config = dict(
    num_hidden_layers=12,
    hidden_size=384,
    n_experts=64,
    experts_per_token=6,
    d_expert=32,
    d_shared_expert=0,
    hidden_act='swiglu',
    moe_layers=[1, 2, 3, 4, 5, 6, 7, 8, 9, 10, 11],
    router_score='softmax',
    normalize_top_k=False,
    routed_scale=3.78,
    balance_loss=0.002,
    balance_bias=True,
    n_groups=8,
    groups_per_token=3,
    init_std_router=0.0248,
    lr_router=0.0022,
    num_attention_heads=3,
    num_key_value_heads=1,
    head_dim=128,
    vocab_size=17554,
    norm='rmsnorm',
    norm_place='pre',
    norm_eps=1e-05,
    positions='rope',
    rope_theta=6750.0,
    rope_fraction=1.0,
    qk_norm=False,
    attn_scale=0.0884,
    tie_word_embeddings=False,
    parallel_block=False,
    extras=['capped logits'],
    init='normal',
    init_std_qkv=0.0189,
    init_std_o=0.0,
    init_std_up=0.0189,
    init_std_down=0.0,
    optimizer='soap_variant',
    learning_rate=0.00293,
    beta1=0.95,
    beta2=0.95,
    weight_decay=0.076,
    lr_head=0.00583,
    max_grad_norm=1.0,
    warmup_steps=200,
    schedule='wsd',
    decay_fraction=0.557,
    decay_shape='linear',
    final_lr_fraction=0.0,
    batch_tokens=65536,
    max_seq_len=1024,
    doc_mask=True,
    train_tokens=336200000,
    max_steps=5131,
    dataset='wikipedia_en',
)
Below are experts of layer 3 (counted from 0) of a mixture-of-experts language model. Rows are named router (the router's row for the expert) and show model dimensions 192-287. Each number is 128 + 24 x the weight over its row's rms, rounded and kept within 0 to 255. Numbers have three digits each.
After each expert's rows: a language model's description of what the expert responds to; "comes before" lists some tokens at least twice as common just after its tokens as in all text. This comes from a sample of Wikipedia text that the model never trained on. Tokens count by the router's weight.

# expert 49
router:166115072172111157061158132162123167131135129093132119121106120155105111113109161145128179162109138116132127156163165126129120112117123073129129140147160131137147168131143093139122131151172137142158151123107131119117160140099156117139120134166114119098110114131112140092153148094139173112
What it handles: Sentence-ending periods
comes before: "\n\n", "The ", "He ", "\n", "In ", "It "

# expert 15
router:129162138136135127131145137114072108122128171105112065114101143177095118112099156110147107140115120147135149102137130073119137150122164128117147151113148153140146157119116147117135151095115100099130149105129120120123092108143094132113130118193097123123126177115136141123181120111106165158
What it handles: Place and work nouns
comes before: "of ", "in ", ". ", "and ", "==", ": "

# expert 36
router:086115137154166077097142119111142153156182107149092157146116093158114098131121099122127140118109095128134167163110110151113142158156170120152158138170142095135147127137146157103120096138129150144101108121111125161157103154081122095184107146088132167100161090092113147135108122158163173143
What it handles: Verb-linked prepositions
comes before: "the ", "a ", "his ", "an ", "their ", "its "

# expert 19
router:150134074136108118148140141183134141158099137094120130107176147147096140147162151101098170135116088106129138107123139082114131121147076136118104102101075101133117133116124122101149135157110136146136100113114150106165076095146118137110089171117168145110102160158132118138095109150111148098
What it handles: Line breaks in lists
comes before: "- ", "| ", "The ", "|---|---|---|---|", "|---|---|---|---|---|---|", "|---|---|---|"

# expert 28
router:139120115127116145129132127122111112092097106163153133178101135115135133151095153062141118149105081122122093154147136096133092126112091115137181157149134177154126152117113123146083148110178123147139072125159145130174091072113178123114148128116150138130139134090093141161104125123138123138
What it handles: Narrative verb stems
comes before: ", ", ". ", "to ", ".", "in ", "–"

# expert 16
router:088107122107117119152109119123120165100126088152098133121103100159170131122108098122105116102138187161141112138113095135143182156132128161121131122100149124075141128142134092169143103083146152160133159135115120162087162154126133112118112118151123144140189124129117127102123144093093135137
What it handles: Word-final name endings
comes before: "(", "| ", "and ", "=", "is ", "de "

# expert 20
router:138116134077165120126126131095119110139131166122123138124174128139140142116113080111182087087135171140130104134158091117117163178099090144123140146103134117164124132150144132141088091157118140113171128126164073096081154141154107161140140076072134164116149108118172111128149162128124107119
What it handles: Units and table numbers
comes before: "| ", ": ", "^{", ".", "|", ") "

# expert 53
router:136122158147162084130105117154126136138121163137139144103133137171164128142144099147098110092125151128118150122154124132122106091133113114117161119132159088133138158093115137113089117124109137096129117122139174174130156138138151147174080120100091114108132090096161123132155172123151164119
What it handles: Prepositions after verbs
comes before: "the ", "a ", "his ", "their ", "be ", "her "

# expert 4
router:109135122133128144127109114129136123122112157085122132151163108143093111115065125103162098147129113142122154097140089132116121152138116147131145141155096149096130114167113178137140095150128105084126140122118125143116151094135161109141155092124112134119129121104105134133121090154146146143
What it handles: Institution and unit nouns
comes before: "of ", "and ", "in ", "to ", "was ", "for "

# expert 40
router:105117140156171105115109130126160159136144131157107159084134084146156115134089074106091160124112102123138146145106123135131111073136151135134125163177142145118146160101141162145107113106121127173101136139126141198142150145112106134130139148094099154118130152099097139136107180089117159164
What it handles: Prepositions
comes before: "the ", "a ", "his ", "201", "200", "their "

# expert 18
router:128119078135115165137149134136166147124151135090161139165131127133123145140145140093153166124129100119132068137106129133134117137130134107118117167192102101146101133141119086084151172136147145151163089127101150124135141165135104125140122114154116157097096158106164127122163112133151091152
What it handles: Sentence and heading ends
comes before: "The ", "- ", "In ", "He ", "==", "It "

# expert 9
router:137098117109145153127096116108178122074142119156102159123108106117165146113143108126091113093123109103118121133131173111133136108122177123107114083110060104107125114151142131104157109113112115096176158113171097180083126147122076185132130136118165173120086142168146158143112142098095117078
What it handles: Clause-linking commas, relatives
comes before: "and ", "the ", "he ", "which ", "it ", "but "

# expert 22
router:147124083112093119165162120096106152142152148091172155167141150149153106157152156092145156157111085106135142092128148106146163145158179139091106168138110125149113118165107104083157191138115138158141121147106147139170173126156111105126103119162122154099097160119151124079113116135161135091
What it handles: Line breaks and headings
comes before: "==", "- ", "The ", "== ", "In ", "==="

# expert 48
router:171165101128149091156114124104084096123092139122163147111181106101143136111144111127135072105127168103118102108142182138122105107121158159103147138090150134142110124097136123119099091148114136156157081134117099132112121149137133169147142131124145105141090142128125133133151138128142146103
What it handles: Closing parentheses
comes before: "\n", "\n\n", "\n  ", ": ", "s ", "\n      "

# expert 0
router:104112157128144156155160121139123121138150117111112164104154159115152105129109150161126096105143157151135154078109151093105124122129091098155171071130162113138123122111114141120133097092092127131130169122107094109153138177118118085154136084123106125163143131112154114077109164132124116113
What it handles: Of and approximation words
comes before: "the ", "a ", "by ", "his ", "that ", "this "

# expert 51
router:095158122095102148103124128136134071130096155107118173146117064119137121122111094138166162056144132117113090127140116148143116130142107131132131129129125145096130123100125104172110149169091149097130098160116146104137123110154103127115105131116149167142145094075172119141179116135113123187
What it handles: Digits in numbers
comes before: ", ", ".", ". ", ") ", "; ", ","

# expert 32
router:124129121101183143147130127105109111141131128137099106117202168141076095121113136136131100122129149104147129136149158159078161156121169135127136130107178151139134128166138131133119106099140104112087171130127072094142117116120139144165124105119109136127082154134120125096074161125124109118
What it handles: Infobox field labels
comes before: ": ", "of ", "in ", "by", "as ", "information"

# expert 59
router:155119113146179163096132127119165062131119144159132136151114170088097131152087091082176116120121133176136113151119151133138124135111094115148130111091171113136123137133133101097102089136134137104158105128132139186109120096129131143142134091077156135141129156167113110150124111122145123138
What it handles: US sports team names
comes before: "| ", "(", "|", "States ", "State ", "University "

# expert 21
router:119137143161136134116156109160135149115134110154117115157097149118083164108117133149123164143155129169127163138150085147137105086112128169112121148150094090127120097135118098177160132149113112111117098128121193159081132129122107124102165137195110137170111157098136114106178111109123186167
What it handles: Words ending noun phrases
comes before: "of ", "and ", "in ", "(", "|", "to "

# expert 47
router:143121108099146174161165128096142142151166149100190135152182158148131119157180152121157128177119136109120144076140135151100135151158151136140097140112088109137106175144137084106163137131133148147152123162107121116156167140187102135130126119130124186117132133135183105129133101163134114076
What it handles: Line breaks and sentence ends
comes before: "The ", "==", "- ", "In ", "== ", "==="

# expert 44
router:142130131118098097140092118161098122124149107109135109090138132156110131157138127164154141128104145098140132160113156145156140104112106144148110100141163122152138080121140127141141108134126144155121140119187101108133160128117142134158141146128144120135135102128097140145111105124118100154
What it handles: Table cell separators
comes before: " ", "0 ", "1", "1 ", "0", "— "

# expert 30
router:162128117175127079097138131121102132100127081141091134137117090168133105120129108165158177152121147163141160151130116123104100089109110089161094116109153116131127102157146101134141129154141137136140160122123122086132087199093111144150136109091098111160124092107150159147104158108172159142
What it handles: Periods and numbers
comes before: "\n\n", "\n", "5 ", "0 ", "2 ", "3 "

# expert 63
router:087135133155109140131114124128103118149104153078112099096113069130145122089130132135141147142144157120126160134151117090142113138100109155115149123102115152115122146120117137136151131091158103109130189128136141115139132119128103165118138145140130100173155118119123136081147117104076141126
What it handles: Word endings, semicolons
comes before: ", ", ". ", "\n", ".", ") ", ")"

# expert 12
router:157141093142128082161137146196130137167115147107129080141191160167120105152144142094165125125130122129131133128140123127128175077089100147120110096192108104145112131166141111094155149161086141151157112122110133114159094106153116128122084172099148149110176157173163125125113130149163126096
What it handles: Line breaks in lists
comes before: "- ", "| ", "|---|---|---|", "|---|---|---|---|", "The ", "|---|---|"

# expert 13
router:081138130134127118122094128154097139129135170127117117111073119097078139117128181137109148115122152134129130200161108120116130131125102081143144089141125111112124114119124123119117163113164101114109137140164132135153063115091171114089159170187083100116092138139139141127147110141093178116
What it handles: Creative work verbs
comes before: "in ", "by ", "of ", "to ", "and ", "on "

# expert 38
router:142126111122140161121197128109108121137147136164167152126152151117119161131151170109130102146130127091127109151143095091095099121096144102132141117094111123091108163097099124149154108121163109123095142119129196098103107141117119096144158119154176091110082152118133110175133136139107120136
What it handles: Function words before complements
comes before: "on ", "in ", "of ", "to ", "a ", "by "

# expert 26
router:124096130132101082157105134105100136133074147171140157101097124153156126160145163108084149111131087160136136115117121097129141163132160137092116165103140150136146112189133128126135149136120128094090124169108133128120126067134156145135101113164149112122095103127143127114144102131147140137
What it handles: Wiki section headings
comes before: "\n", "\n\n", "See ", "Early ", "History", "Career"

# expert 7
router:117145113109132122120136117123128128130128139118152122159138154110100136126101082085168091167126099134117104139163106113139102153130136127108165122109107149164120143131124136131127078113145146125155114108138111137156126105119191132116163130110157158141116108087125126152145097149152120148
What it handles: Government, military, people nouns
comes before: "of ", "and ", "to ", "in ", "for ", "was "

# expert 3
router:135096149169161140104152131176149145133124152140110148119129187117162091167109148150125118114118117114136157127127158150144089137139112146130157161140155120146147085074151148142125108125151153138150165122121147115140108132117127092110131123084138123141122165119143124103118133124169119133
What it handles: Prepositions in names
comes before: "the ", "his ", "birth", "these ", "Representatives ", "their "

# expert 23
router:116102126148125111089121148119128138103127163159163155162129089110143063123104166146151135161164112131134129139146108164145110138131096115176149138115071132110136110146147111143145141142088077131121084161123116131154124126098195146161131142109144128110159129124130146112117135104138117100
What it handles: Digits in scores and tables
comes before: "–", "| ", ".", ",", "; ", ", "

# expert 25
router:144101096082103159114128116116156143101111092162106156132109113125150158126109113104108098087124123114125079124128184145139097106156134085134136100113093103150122093125146148123141101145144127121154140110167099183076106136154113176116152131094154150107132094166145135148106107129093105092
What it handles: Clause-separating commas
comes before: "and ", "but ", "which ", "the ", "he ", "including "

# expert 46
router:169155150117144122162137128153141126118094127097106118128111114099129139109142141157130189136124127139121112139087086143120101132122088112113090162193134106094110085083114125100128215146112112149102142149114195119088114144107149101102143170129081089090082101146091141067125111107100148158
What it handles: Release and sales verbs
comes before: "to ", "of ", "in ", "by ", "on ", "for "